From a checkpoint of a small mixture-of-experts model trained on Wikipedia: 64 experts in each of 12 layers.
Below are experts of layer 5 (counted from 0) of a mixture-of-experts language model. Rows are named router (the router's row for the expert), up (a neuron's input weights, with its number) and show model dimensions 64-127. Each number is 128 + 24 x the weight over its row's rms, rounded and kept within 0 to 255.
Before each expert's rows: a language model's description of what the expert responds to. This comes from a sample of Wikipedia text that the model never trained on.

# expert 16
What it handles: Possessives and function words. Possessive 's or bare ', plus and, a, the, to, with, his and commas joining clauses in running prose, e.g. "Owls' offense".
router [111 160 101 124 161 132 130 100 129 109 105 119 124 118 141 116 167 179 151  96  64 175 137  92 146 104 123 148 135 157 113 112 112 164 158 124 110  61  60  97 117 118  93 142 147  92 163 122 145 165 140 114 123 128  98 134 111 135 138 117  94 133 125  74]
up0 [124 135  92 104 104 147 140 105 144 106 165 128 125 135 128 122  61 144 154 114 130 109 110 108  82 122 154 135 152  99 144  91 110 109 101 126 142 132 111 146 139 143 114 107 139 180 115 118 129 134 141 151 133 130 152 141 142 110 141 103  76 117 103 127]
up1 [100 136  90 159  97 159 129  73 139 153 191 135  59 161 160 118  97 130 146  75 106 133 140  88 131 130 164 156 141 134 122 119 150  93 106  98 104  83 137 129 101  97 145  86 129  99 117 112 164  83  91 140 161 168 120 142 117 161 146 167 102  86 109 104]
up2 [169 151  93 116 106 101  94 144 156 142  55 112 162 110 112 127  84  96  93 156 134 104 113  96 124 139  96 117  86 112 151  87 117  83 141 102 149 123  79 141 140 137 116 137 102 119 136 106 129 125 119 103 144 123 170 148 109 114 139 119 141 144 112 111]
up3 [159 119 103 137 138 112 144 126 114 121 132 128 139 119 119 133 102 132 137 150 107 105 138 157 141 139 144  93 124 144 148  80 155 142 124  61 118 118 141 120 142 109 101  93 130 168 105 153  89 143  93 138 120 103  80 123 143  87 132 142 123 139 160 108]
up4 [121 111 105 139 143  96 158 136 119 166 112 119 118 137 141 130 135 171 104 135 187 143 104 138 110 139 142  77 107 110 108 110 105 123  73 158 121 142 146 121 128 108  73 124 113 104 122 166 131 155 112 115 156 100 106 107 141 122 107 172 150  85 143 120]
up5 [135 132 128  94 158 132 133 166 102  95  97 104 159 147 130 132 114 116 126 140 124 154 124 164  91 106 116 141 152 100 117  92 137 137  81 134 113  99 122 135 139 117 125 166 145 159 118 111  97 109 125 127 138 174 126 136 125 158 131 104 122 112 166 130]
up6 [154 162  85 160 158  93  97 147 148 142 135 124 165 176 105 109 105 150 134 131 107 155 137 144 181 143 104 104 131 151 134 146 114 121  89 119 122 123 116 169 192 138 122 119 122  88 115 111 113 144 112 115 128 115 151 134 152  80 115 151 150 136 127 140]
up7 [160 130  80 100 153 125  75 104 141 145 102 127 116 112 155 112 149 152 173  80 120 142  83 146 117 168 151 124 101  72 125 132 129 106 121 130 144 111 102 109 148 113 117 153 114 122 159 133 135 100  85 105 138 129 159 142 137 112 149  69 106 149 117  82]
up8 [ 75 111 125 139 132 162 114 110 123 153 137 125 107 146 124  87 149 143 152 127 113 145 141 113  85 160 137 142 135 134 163 117  88 113 149 102 128 114 114 114 153 126 129 135 119 128 123 166 148 105 147 128 107 112 115 115 113 127 108 120 118 118 119  96]
up9 [105 117 149 100 148  94 122 101 140 138 114 144 102 142 144 143 122 167 115 137 136  89 120 174 146 119 110 155 153 114 189 159 130 125 144 129 160 127 181 118 125 114 140 125 139 156 162 108 159 136 143 134 146 101 151 128 125 138 101 144 101 120 138 123]
up10 [114 126  99 121 106 141 104 141  95 125 135 126 130 151  91 140 136 121 140 160 144 100 133 151 124 115 114 118 136 174 145 166 150 106 111 124 125 136 173 128 165  97 120 133 106 145 163 117 107 178 151 139 145 106 129  62 124 102 145 166 160 100 145 146]
up11 [104  93 145 106 129 129  72 114 140 105  96 131 154 163 173 150  93  90 124 114 132 107 170 133 143 115 122  87 122 142 111 116 155 168 179 104  98 100 107 111  94 122 120 135 115 135 156 129 139 162 162 118 147 163 127 126  86 155 127  86 118 114  89 115]
up12 [158  86 113 134 116 148 135 134  74 146 130 128 116 118 116 115  71 121 169 147 136 157 136 138 111  91  94 150 103  90 145 128 149 119 157  91 165 152 144 163 129 109 142 119  88 169 143 114 166 113 134 152  71 134 125 117 104 130 177 121 107 158 136 114]
up13 [111 122 128 144 131 158 130 107 137 132 111 138 122 150 109 108  97 117 166 142 133 110 136 138 148 123 139 147 129 153 124 100 146  91 108 111  99 160 152  81 114 144 157  59 136 136 151 111 152  90 131 125 162  91 113  93 101 125 132 113  85 109 109  98]
up14 [110 122 137 177 121 166 105 132 107 141 141 152 143 113 113 120 166 142  91 158 110 102 146 123 165 137 132 172 143 142  79 134 169 146 105 160 118  98 101  77  97 142 126 116 135 160  81 111 144 127 119 119  95 107  92 127 143 146 126 126  84  96 125 116]
up15 [119 108 152 140 126 139 134 130 141 138 139 137 133 102 101 118 134 106 127 148 129 149 128 122 151 132 174 157 154 100 115 152  82  95 144 138 155 134 147  98 154 154 134 154  88 122 111 132 119 147 114 120 123 143 145 124 127 127 143 143 162 127 136 106]
up16 [107 123 115 128 131 128 123 115 124 124  83 123 118 131 172 123 148 119  80  71 127 130 115 111 138 148  68 122 143 160  87 144 171 158 140 156 144 109 136 107 141 130 154 140 127 140 126 116 146 121 149 149 166 118 160  92 129 158 120 104 144  82 112 120]
up17 [144 140 104 118 119  83 111 138 119 127 128 144 147 149  98 128 141 150 115 152 125  95 164  76 117 109 140 124 158 103 135 107 116  74 101 155 126 172 106 158 132 128 139 168  65 140 114 126 109 140 121 172 158 142 167 109 118 123 127 132 132 148 159 139]
up18 [135 171 142 162 158 117 143 158  88 131 114 139 132 153 151  98 112 110 130 148 130 101 144 120  98 131 123 116 162 119 110 124  99 125 142 134 102 125 128  98 163 155 136 157 167 123 169 130 121 138 114 120 144 118  66 112 136  86 141 140 125 137 106 145]
up19 [116 130 103 141 133 142 133  95 139 119 148 163 118 130 138 129 182 100  96  82  92 140 135 136 128 121 125 150 149 146 131 137 128 141 166 110 100 122 148  93 148 100  86 158 145 107 163 147 155 105 134 134 123 121  81 115  83 108 127 122  99 110 150  85]
up20 [103 165 150  96 150 149 181 127 120 140 135 127 121 160 152 113  94 141 114 126 106 153 155 107 116 138 107 146 122 149 135 147 145 111 119 105 155 122 134 130  90 105 106  98 155 162 132 165 142 135 106 161 141  98 138 101 119 169 126 141 129 119  96 155]
up21 [140 136  89 139 126 125 175 131 105  99 124 126 185 127 147 107 134 137 101 154 119 138 116 124 176 190 107 151  66 108 109 107 125 164 101 132 107 127 100 143 126  94 104 100 120 158  91 180 142  84 157  90 132 151 128 164 124 134 103 132 123 130 159 125]
up22 [160 113 125 112 125 109 126 135  73 109 105 130 140 151 106 105 148 118 113 180 149 121 107 147 110 105 111 149 144 135 164 154 136 138 123 149 113 140 126 192 123 150  99 115  92 143 146  98 159 123 111 145 169 112  66 101 150 149  99 158 178  86 117 147]
up23 [136 142 140 105 127 124 160 123 163 115 120 106 156 105 131 128 150 108 111 102 132 107 121 151  89 155 149 151 170 139 117 132 164 154 147 101 106 134 130 174 143 123 168 120 156 128 123 151 142  83 143 126 140 136 109 109 142 148 102 128 136  80 101  98]
up24 [142 127 139 117  97  97  81 126 121 115 155 123 131 195 140 163 156 106 122 123 129 108 150 109 165 126 159 124 135 144 143 128 149 130  89 121 165 148 124 166 118 173 109 147 101 113 122 129 134  93 138 141 127 153 149 128  83 106 124 112 101  97 134  70]
up25 [ 94 144  69 120 159 127 148  99 119 110 100 123 119  98 141 121 149 112  93 141 147 112 110 156 135 119 132 121 133 121 103 127  99 127 127 158  98  83 122 102 124  96 129 109 162 131 112 156 108 126 104 156 167 146 100 156 123 140 105 144 160 143 165 102]
up26 [161 100 111 134 122 129 115 160 171 114 126 184 152 117 133 143 144 149 110 111 137 103 120 147 107 136 147 139 146 118  76 142 161  65 123 105 118 102 120 157 139 119  75  91 142 113  79 177 117  90 116  97 117  86 129 129 136 148  83 140 179 136 120 134]
up27 [105 137 111 120 143 111 137 120 112 107 122 108 116  81 166 132 141 126  99 120  92 146 120 119 147 158 160 113 132  86 136 160 118 114 148 128 111 113 143 138 155 156 101  97 156 153 129 125 126 102 139 133  99 186 135 130 201 126 148 116 130 109 140 139]
up28 [152 116 121 147 156 146 113 132 163 142  75  80 125  86 106 120 113 136 151 109 130 113 103 138 143 103 136 118 150 118 116 153  87 112 142 151  68 142  76 139 176  92 149 106 136 120 160  79 141 127 156  87 111 135 150 137  93 111 130 123 110 145  97 103]
up29 [116  99 141  76 175 108 117 115  99 127  88 147 162 150 122 158 111 141 102 135 139 142 130 129 100  91  73 164 133 146 158 164 115 102 122 128  82  97  99 143 118 112 136 106 174 146 133 163 109 121  89 141  99 113 134 133  94 161 139 139 119 129 143 143]
up30 [161 107 123 123 113 115 150 106 136 131 107 123 144 124 141 128 150 130 142  88  83 128  92 131 123 130  91 155  87  97 132 115 159 127 147 114 140 134 135 116 117 152 129 150 153 158  92 103 102  95 147 134 135 130 156 104 139 112 134 150 135 112 155 140]
up31 [152  97 106 120 102 121 128 131 101 103 107 168 145 127 143 130 107 140 155 124 108 120 140 143 157 103 125 106 107 161 138 159 102 101 125 104 173 154 145 122 114 170 122 128 121 111 158 134  97 139 117 142 118 137  96 117 105 121 129 148 149 124 104 113]
up32 [114 105  98 143 130 190 162 119 143 109 146 155 115 121 130 130  87 172 155 166 131  81 114 138 142 140 133 142 151  99 122 147 115 150  96  90 176 158 136 139 132 139 156 116 109 160  94 158 106 102 173 125  82  92 136  92  85 101 130 137 124  91 101  86]
up33 [125 131 140  95 103 168 120 131 103 118 120 173 144 150 123 147 144 171 139 143  99 116 138 103 111 117 117 127 100  71 114 156 140 144 129  83 150 117 120 118 134 106 119 111 123 143 119 167 118 108 138 115 112 102 125 160  81 160 118 156 125 153 180 108]
up34 [138  76  74 121 121 136 140  72 144 114 139 140 104 149 127 115 159 103 181 150 127 174 177  86 123 123 158 105 129 126 124 121 156 165 122 123 101 172 126 125 111 109 120 114 128 171 123 149 150 139 108 120 160 157 104 175 101 132 104 171 178 104 102 159]

# expert 32
What it handles: Function words after subjects. Commas, conjunctions, prepositions and adverbs right after a subject or name, such as and, also, was, himself, plus name-final pieces like ov, ez.
router [ 92 153 137 112 120 131  95  92 161 130 155 114 127 150 118 116 126  89 141 112  71 141 138 148  91 117 122 145 126 145 146 164 126 159 126 113 123  94 100 101 131 156 138 143 114 148 124 125 143 129 169 145 109 130  96 171 107  88  95 120 112 114 146 129]
up0 [146 161 153 159 141 103 116  73 121 127 126 115 149 105 125 128 114 105 124 125 147 105 137 171 136 142 127 116 149 118 102 139 114 164  79 100 160 170  85 150 100 134 140 158 122 139  93 151 120 134 105 140 110 136 112 125 106 114 129 111 159  92 115 132]
up1 [104 123 149 113  96  98 132 113 133 137 147  97 128 164 115  81 134 107 115 138 126  81  83  91 106  99 132 161 138 116 139 145 122  96 154 131 141 148 180  79 130 114 183 129 113 118  81 165 148 162 169 195  96 124 116  91 140  86 127 134 121 139 137 116]
up2 [119  98 172 105 100 157 128 139 148 109 123 145 128 104 163 127 151 156 163 139 109 139 152 127 142 119 126 149 129 151  81  80 164 112 131 150 115 140 115 119  96 149 123 139 134 138 108 179 165  94  96 106 135 131 109 134 164 121 101 132 112  77 120 142]
up3 [149 102 118 143 147  86 137 113 109 148 141 174 110 139 112 116  62 124 113  99 134 102 155 109  87  99 155 161 153 139  83 150 152 155 131 102 185 170 110 157 129 111 103 103 156 139 117 162 117 119 156 120 113 164 140 190  92 127 131 152 130 104 168 106]
up4 [104 111 151 124 117 135 131 151 136 144 142 133  96 120 114 136 105  99  79 117 129 108 175 130 132 140 116 132 179 127 106 138 118 143 157 125  97  99  95 115 156 178 126  95  96 125 138 109 134 143  86 141 126 118  98 128 136  94 143 155 133 142 112 123]
up5 [135 136 115 110 131 132 114 146 133 108 131 146  58  89 137 148 110 108 133 117 100 149 134  96 135  59 109 161 112 151 142 144 124 105 117 151 118 129 132 126 137 133 148 139 136  95 142 105 137  99 153 118 117 137  97 120 135 122 131 159  90 146 122 155]
up6 [137 131 111 126 102 147 125 104 134 149 145  89 159 116 117 137 128 157 110 142  92 126 119 118 117 104 140 114 165  83 129 125 136 126 128 130 142 143 109 143 171 110 137 123 140 145 108 145 141 134 114 145  85 127 110  84  70 117 123 133 126 159 154 141]
up7 [139 150 166 135  88  73 113 140 115 102 163 128 109 139 101 157 137 148 123 123 162 125  92 153 147 134 104 127  94 131 114  99 138 121 167 130 144 141 127 151 179 122 122 190 153 122 186 158  69 107 155 180 115 107 113 177 120 106 104 137 130 130 123  93]
up8 [128  84 113 118 136 160 111 133 145 117 191 135 153 120 146 133 135 145 127  94 114 107 125 135 130 146  91 126 145 169  97 134 132 120 107 141 119 142 159 112 139 124 140 121 122 151  89 105 184  77 168 110 149 160 120 152  98 166 129 118 153 144  91 159]
up9 [108 111 118 174  95 127 123  84 109 127 114  91 139 110 131 141 116 110 111 156 133 115 117 126 117 134 115 140 141 143 149 118  95 128 135 104 151 152  98 108 114 148 112 132 125 109 119 156 116  94 115 109 110 121  86 129 152 127 107 147 125 152 143  71]
up10 [157 124 174  89 128 164 117 119 120 126  80 119 170 102 116 107 137  83 105 168 130 159 112 147 113 151 126 103 145 113 117 202 146 133 106 116 165 161 108 152 128 157  97 161 119 120 177 121 125 121 104 150 146 167 128 138 157 109 134 155 153 133 125 146]
up11 [147 174 104 140  81 126 102 126 150 136 121 156 167 135 135 148 105 100 126 161 101 155 126 105 126 142 156 131 157  78 161 111  95 126  94  99 116  91 123 122 108 176 175 120 146 152 107 109 160  98 194 103 146 123 107 107 121 139  85 123 156 166 118  91]
up12 [140 109 173 114 143 145 130  75 132 148 128 122 102 107 164  65 161 143 136 136 165 141 111 145 143 132 118  95 122 110 144 140 113 199 121 113 142 140 155 132 143 141 165 119 114 133 112 146 135 124 145 145  78 160 158 147 135 141 113 114 116 133 122 133]
up13 [132 104 111 110 147 131 112  94 101 121 124 134 137 122 144 121 113 112 169 163 118 148 156 194  86 153 126 158 157 118 133 128 153  81 150 158 137 113 125 144 122 114 114 147 132 124 109 148 169 156 114 179 154  92 121 139 153 132 148 117 158  74 130 131]
up14 [134  97 123 106 109 135  93 129 164 106  96 102 138 103 167 144 117  82 121 131 109 128 134 121 141  99 130 135 150 147 101 177 120 118 175  81 122  77  95 110 166 137 135 127  98 136 122  86 125 138 157  92 106 132 148 194 131 140 101 165 105 170 121 163]
up15 [ 94  96 116 136  77 173 128 145 106 132 167 128  84 117 122 106 102 157 142 158  86  87 123 117 104 151 141 142 124 154 134 177 144  81 137 132  88 179 190 120 127 118 111 102 130  98 117  88 179 132 135 104 130  86 148 106 138 129 112 173 140 143 111 143]
up16 [127 135 163 157  94 139 151 149 162 123 118 129 151  92 142 133 125 127  97 119 132 132 168  66 130 167 130 168 157 135 140 106  87 123 113  89  95 132 131 149 128 144 148 143 139 164  76 133 116 115 109  96 147 127 155 150 129 136 116  87  79  96 140 161]
up17 [123 116 141  88 134 144  71 113 160 170 160 117 135 139 135 163 156 108 136 107 131 134 131 137 139 120 112 160 148 110 134 131 173 155 123 182 123 125 108 130 102 109 119 125 147 111 141 126 171 115 136 160 102 128  96 141 112 117  77 104 173 145 183 141]
up18 [123 139 142 164 135 124 116 126 142 141 158 150  72  95 100 149  86 146 169 167 127 109 117 117 145 129 118 138 115 109 110 115 133 131 112 109  94 103 103 131 141 149 144 131 120 110 140  92  80 107 114 122 144 146 153 101 119 160 121  82 133 140 154 131]
up19 [105 135 125 108  91  99 123 157 100 109 121  98  77 126 120 169 139 112 159 161 142 112 120 118  87 112 115 113 104  99 127 141 151 147 138 123 144 142  81 119 133 169  92 116 128 137 123 132 151  90 157 168 122 115 145 116 117 128 154 173 138 157 133 161]
up20 [129 144 146 168 115 144  98 136 106 103 156 163 110 122 131 113  92 137 107 158 113 134 100 140 116  95 139 181 145 161 142 172 107  82 133 133 119 151 145 119 154 117 133 130 181 113 117 161  84  95  90 110 107  83 124  87 165  97 131 138 127 117 126 118]
up21 [116 121 155 133 127 153 136 179 154 152  95 121 123 132 120 152 169 156 147 149 141 132 117  82 118 142 106 132 127 114 146 115 154 144 156 136  90 152 157 149 150 140 105 125 115 106  96 135 130  98 129 113 142 158 153 161 131 143 127  68 152 141 130 165]
up22 [118 103 102 161 146 134  93 130  84 130 148 103 160 112 146 128 147  92 140 132 172 159 126 135 125 160 158 140 104 149 143  95 133 159  96 143 129 140  61  88 121 104 107 147 178 150 111 144 141 148 125 120 124 150 134 138 114 132 117 116 106 107 191 171]
up23 [117 120 117 149 129 106 107 101 157 170 148 114 153 122 111 141 131 109 111 140 143 107 108 126 126 135 143 116  98 131  81 112 154 105 112 114  96 100 130 158  66 115 154 167 174 144 116 143 176 126 166 146  59 155 100 119 113 125 168 175 108 160 106 130]
up24 [185 126 101 144 173 150 113 120 134 113 106 141 102 109 107 118 136 142 112 149 150 130 157 137  87 139 110 181 112 134  94 149  78 162 125 105 148 170 108 132  99 128 129 147 118 174 126 124 139 118 130 128  89 111 127 134 110 131 163 154 138 112 124 132]
up25 [ 94 122 136  91 124 134 135 122 130 160 172 116 106 136 115 172 126  96 157 133 180 114 103 143 123 168 130 114 103 139  76 148 174 114 170 139 113 108 127 131 117 162 121 146 161 153 146 136 152 131 160  77 117 132 131  90 122 118  81 125 107  89 119 140]
up26 [121  91 109 119 150 134 122  57 170 145 112 122  84 141 123 137 130 145 137 150  98 113 108 156 113 116 108 156 130 179 133 101 168 131 107 100 178 110 130  97 141 126 138 155 136 138 150 124 176 141  84 133 124 128 100 156 160 141 131 135 135  98 123 140]
up27 [106 118 124 121 144 142 120  85 142  84 134 175 116 126  89 142 128 120 106 108 143 152  92 161 170 164 143 148 145 129 146 126 125 150 153  95 133 109 102 128 111 181 146 130  94 187 177 127 107 109 159 130 123  89 156 170  73 103 117 127 123 122 134  88]
up28 [127 133  87 135 130  93 134 130 132 192 122  98 140 152 144 141 150 108 157 101 140 119 156 145 146 139 131 103 119 140 121 132 108  72 144 104 133 136 145  97 148 128 134 135 121  95 157 115 171  87 116 138 125 110 114  73 150 115 164 184 135 106 121  97]
up29 [ 81 170 151 110 125 117 150 127  84 125 107 163 175 131 134 129 127 107 113 164 125 118 142 140 114 127  90 133 103 143 114 141 138 108  85 124 155  91 128 126 176 157 122 106 113 128 114 125 107 154 104 151 138 153 122 123 142 135 141  91 112 118 159 156]
up30 [112 158 130  96 100 145 129 112 100 117 100 114 142 146 132 106 150 164 157 171 115 156 135 136 108 147 150 129 155 108 109  95 102  86  98 123 110 117 112 140  99 135 142 119 122  99 129 149 113 129 156  77 161 108 121 127 165 126 143 142 152 114 131  94]
up31 [ 95 122  95  80 149  92 177 129 126 163 148 142 144 146 132 142 133 103 143 132 159 119 140 124 123 115 151 152 139 149  98 125 132 127 107 130 150 110 132 109 106 180 112 109 136 150  92  86 125 115 134 137 106 187  96 155 114 132 156 135 100 126 115 145]
up32 [125 140 143 115  73 136  90 129 125 184 146 118 183 128 107 117 117 140 152 141 128 146  86 123  87 143 161  98 131 123 162 107 110  95 134 133 132 132 142  80 100 135 109 133 158 135 146 113 123 142 133 148 105 145 143 129 151 100 136  94 120 123 103 139]
up33 [147 116  98 141 105 129  94 122 137 143 162 167 125 166  98 154 126 148 109  81 126 128 102 129 143 176 110 132 136 109 174 119 101 112  78 155 143  82 124 171 165 114 140 131 125 125 120 120 127 134 165  92 143 136  89 104 151 133  93 116 164 112 127 133]
up34 [139  89 145 108 153 159 136  84 133 120 136 166 118 143 113 148 167 156 166 137 128 176 119 126 142  85 126 151 155  98 165 135  99 129 113 103 140 115 139 140 111 121 101 118 148 146 113 173 168 137  68  94 146 162 122 154 133 106 134 100 104 108 121  83]

# expert 24
What it handles: Word-initial fragments. First pieces of words split into subwords, often after the or and, such as col-leagues, cop-ied, dic-tionary, avi-ation.
router [149 120 119 145 172  81 100 130 150 108 107 125  86 152 154 154 143 152 139 131 151 157 167  95  88 163  98  77 123 145 145 146 127 189 107 101 103 148 132 107 117 132 137 128 133  99 129 136 131 135 120 115 169  92  83 134 152 126 139 100 104 100 148 116]
up0 [128  72 103 104 135 150 121 148 140 132 171 107 165 124 141 108 139 131 118 169 164 138  99  91 157 150 134 131 129 180  90 133 154 130 133  67 136 120 121  99 167  82 130 110 151 124 136 166 169 117 104 137 124 122 107 141 120 141 118 112 149  99  92 109]
up1 [177 105 132 159 108 128 155 133 115 117 139 168 144 155 150 156 115 119 146 162 110 111 126 138 147 137 128 106  81 125 159 140 118 142  90 165 131  89 135 113 117 105 121 158 136 112  83 134 143 106 133 172 146 137 114 108 122 150 113  89 114 130 122 127]
up2 [128 101 123 131 137  66  73 113 149 150  64 151 139 124 116 151 135 105 112 118 171 162 116 136  99  85 130 135 135 130  92 125 105 119 144 110 105 130 123 146 124 171 131 170 134 127 110  94 104 129 106  91 141 122 128  92 181 116 164  92 129 107 116 138]
up3 [128 124 112 104 126 120 112 131 160 104 116 131 161 107 104 123 151 135 129 112 133 142 135 102 101 141 138 117 146 109 147 133 144  81 137 118 164 149 159 110 117 108 161 136 117 100 108 169 117 121 179 134 103 139 120  99 115 151 127 134 143 119 146 109]
up4 [ 59 190 141 104 149 170 121 106  71 143  94 134 127 145 143 121 129 112 148 126 128  87  93 149 122 127 160 118 121 157 170 160 131 130 141 112 153 101 176 113 145 139  94 146 113 158 105 113 149 150 127 149 128 144 122  98 125  80 102 182 117 152 135 160]
up5 [137 159  86 106  98 151  91 164 142  86 158 154 139 108 136 136 172 116 167  98 105 151 132  95 102 108 118  98 125 148  85 127  56 169 137  92 123 117 101 149 156 120 106 148 163 129 131  97 146 127 141 158 105 137 133 152 150 126 150 110 164 122 156 102]
up6 [126 148 158  92 128  93 175 179 137 144 113 116 150 142  79  97  91 117 123 169 123 148 138 147 134 135 137 167  92 118 109  87 154 136 157 140 169 106  96 131 153 153 138 103 159 120 148 136 132  86 141 155 138  97 144 106 188 141 140 132 182 106 135 138]
up7 [ 97 136  87  94 129 171 115 112 122  97 159 111 150  72 104 118 140 168 110 109 111 127 154 151 124 112 120 177 142 100 174 117 135 110 160 114 114 135 140 117 151 119 124  99 129 181 169 163 159 108 110 103 152 141 126 145 119 148 161 130  79 117 146 101]
up8 [129  78 156 158 132  96 160 161 101 142  99 175  98 155 144 136 138 138 138 147 111  98 144 119 151 173 127 128  63 168 104 131 167 159  97 154 105  83 160 167  67 130 166 125 121 101 152 109 146 104 116 137 101 109 150 113 116  93 126 143 151  96 167 137]
up9 [131 115 142 143 157 134 112 129 111 158 160 142 150 134 160 123  93 171 145 119 109 135 152 166 127 168 112 134 140  94 141 163 113 135  80 131 147 122  75 110 144 128 116 142 100 143 118 146 163 139 134 167 118 129 107 118 102 102 137 162 131  88 123 142]
up10 [110 102 159 185 119 153 163 108 127 123 142 101  86 165 153 157 160 134 138 135 159 156  74 136 119 125 119  83 166 124 123 132 120 160 186 152 113 152 136 172 105 146 163 127 142 126 123 118 119 107 118 157 130 120  94 103  88 132  97 141 102 115 158 124]
up11 [127 133 166 148  87 146 124 124 122 137 172 124 142 126 132 146 154 148 137 148 132 128  80 143 141 161 122 112 121 148  86 133 120 105 144 137 143 115 127 118 122 136 109 100  93 149 124 151 147 145 106 167 152 168 105 132 119 161  94 112 101  86  99 177]
up12 [164  97 136 145 100 115 111 132 106 148 145 117 165 135 106 132 123 154 117 108  90 114 121 130 172 112 121 109 169 135 146 161 123 130 150 145 144 127 123 138 118  96 121 133  79 136 124 142 145 119 139 140 113 165 166 116 149 179 135 129 116 160 135 145]
up13 [ 97 160 139 146 106 104 178 124 175  83 109 115  96 152 128 131  96 111 147 113 129 163 132 128 123 113 102 129 111 108 140 112 125 116 133 144 104  88 135 165 130 111 102  85 183 142 158 119 135 125 128 121  83  91 135 147 146 126  91 104 154 105  94 142]
up14 [161  93 181 157 151 157 126 149  90 116 111 111 127  98 141 140 186 110 160 150 146 109 138  84  88 115 109 111 106 127 117 125 154 138  87 104 144 145 147 153  77 128 155 115 110 124 120 159 164 128 173  76 127  99 113 126 119 107 126 104 160 136 137 121]
up15 [134  92 123 117 136 150 114 120 114 118 119 153 121 157 119 128  91 139 154 106 172 107 139  94 143 145 132 146  73 121 115 114 114 112 124 115 154 155 129  91 125 140 104 147 106 193 145 131 129 106 174 169 148 132 195 156 146 153 120  88 132 131 120 133]
up16 [134 135  96 123 152  93 135 112 140 147  74 126 110 128 149 146 142 142 141 135 169 113 135  79 146 120 119  84  77  87  96 104 137 138 122 155  99 126  89 137  79 141  96 129 130 100 142 106 145 147  96 114 115  85 124 130 111 126 132  87 163 147 141 102]
up17 [116 118  89 113 124 147 136 111 124 149 162 154 136 130 123 146 121 113 146 152  94 125  92 109 121 125  94  93 105  98 152 130 153 150 164 163 139 138 143 125 134 142 136 163 137 108 110  88 171 202 104 168 122 111 148 128  95 142 134 110 120 152  83 179]
up18 [ 96  86 118  90 118 106 104 111 185 114 112 134 118 143 177 150 168 149 148 110 112 116 129 126 128 154 111 107 116 129 128 129 121 124 161 113 132 182 127 106 161 114 106 127 165 130 130 156 101 117 122 166 128 182 109 114 141 110 116 120 101 140 142 162]
up19 [117 135 114 149 156 159 139 151 157 106 137 119 130 116 147  89 135  81 141 147 110 121 128 174 138 121 100 142 137  86  94  99 122  91 116 104 120  86  94 145 148 135 115 130  91 113 119 123 146 130 190  83 139 135 118 136 124 143 132 145 134 121 120 125]
up20 [157 127 135 116 171 146 107 177 143  83 157 137 106 186 129 127 123 138 128 124 139 116 141 150 119 155  75 105  88 132 116 127 151 127 130 133 128 131  93 122 167 124 160 107 151 151 140 117 135 132 168 128 105 124 180 126  88 168 122 150 149 126 149 171]
up21 [ 99 134 168 104 145 115 107 153  87 116 123 150 121 152 103 144 149 156 132 110 126 156 118 123 115 109 144 125 158 149 131 109  53 111  98 143 152 171 136 129 134 125 124 150 106 105 131 162  89 163  90 136 115 146 103 115 101 162 122 112 138  94 141 114]
up22 [147 113 133 134 140 142 100 125 124 155 126  68 168 143 137 126 153 106 161 156 122 137 146 135  99 132  80 120 101 154 163 130 165 167  88 134 131 145 122 183 136  98 139 104 115 113 153 131 102 138 100 137 114 162 109 124 133 115 109 149 135 129 142 156]
up23 [159 136  87 184 139 137 143 151 150 140 155 131 146 113 126  57 158 112 119 137 123 106 140 118 142 150 126  76 121 117 135 142 149 131 123 159 115 158 152  99 160 141 106 150 108  94 140 148  97 112  92  89 113 116  94 127 168 121 155 117 163 118 182 121]
up24 [ 92 131 119 163 138 111  95 126 133 160 127 172 108  66 106  81 105 149 124 142 149 169 128  92  75 114 122 102 125 156 130 148  67 166 118  92 161 119 167 127 149 152 124 159  73 148 158 111 108 143 132 132 133 126 161 149 156 123 121 168 151 129 119 140]
up25 [119  91 159 128 109 147 134 145 166 135 135  93 138 106 123 104 144 163 141 125  99 145 129 135  82 138 155  76 134 159 141 158 114 118 144 166 134 105 135 106 151 126 115 110  89 123 109 152 121  97 128  96 118 175  91 133 183 110 119 137 119 120 118 131]
up26 [171 166 171 132 104 165 130 121 132 115 127 149 126 143 108 117  88 122 109 120 104 102  97 124 111 133 133  96 104 136  83 151 112 113 128 182 181 131 129 141 149 111 137 112  90  90 163 158 132 147 114 139 120 170 138 112 128 137 136 132 165 150 198 114]
up27 [160 125 123 160 140 133  81 123 151 147 129  81 113 137 107 110  84  94 138 123  83 175 113 142 139 110  97 136 126  99 170 172 125 109  99 131  97 173 125 120  80 160 127 127 131 125 145 124 108 120 142 145 157 113  76  72 122 127 101 144  92 107  76 157]
up28 [118 141 114 142 146 104  91 113 185  99 152 148 178 154 163  96 127 109 111 155 155 123 109 100 151 142 146 105 119 128  97 132 136 105 124 123 106 115 149 116  76 136 175 126 123  96 149 102 113 135 104 116 137 153 170  99 155 115 114 171 149  83 129 157]
up29 [158  87 105 107 163 128 128 107 133  97 153 145  77 143 121 160 117 146 139 131 156 115  76 107 160 150 101 100  97 170 137 175 116 151 124 124 118 128 145 142  69 133 116 115  89 111 128 167 145 117 122 130 132 137 102 112 135 131 115 112  86  92  94 112]
up30 [ 93 142 119 111 175 109 125 158 163 119 111 101 104 142 114 183 117 152 135 123 114 138 126 169 140  92 118 146 112 163 113 128 108 150 134 135 162 132 108 142  97  79 121 156 147 161 115 168 139 113  79 107 155 157 128 117 133 157 126 137 146 160 103 147]
up31 [125 142 120 117 160 107 127 111 147 177 139 128 101 116 135 146 103 124 110 145  89 176  91 167  96 125  99 145 206 156 155 127 108 126 107 157 105 161 126 160 123 110 108  82 114 176 143 130 134 143 129 138 164 137 118 146 116 130 118 156 147 114 127 103]
up32 [144 177 108 128 123 142 156 129 131  94 135 110 127 111  96  89 100 111 174 162 105 138 141 145 114  91  99 125 110 127 101 112 121 144 121 120 153 161 159 131 120  93 135 144  74 118 128 103  98  96 153 140 130 122 124 139 134 102  97 105 120 152 164 121]
up33 [109  91  96 146 126 143 137 143 145 151 143 132 128 103 153  90 153  76 146 107 123 165 126 146 133 100 155 153 154 143 116 125 157 138 143 113 108 177 124  94 128 142 143 125 166 140 129 161 175  86 118 138 131 155 126  98 190 148  93 167  97  88 142 108]
up34 [ 82 131 140 146 117 162 135 146 136 132  95 156 154 130 148 139 169 149 117 100 107  95 137 118 167 116 139 142  77 122 104 114 124 106 142  99 149 109  92 146  75 129 103 105 156 182 129 131 152 110 174 120  90 159 123 167 147 136 142 127 141 105 165 140]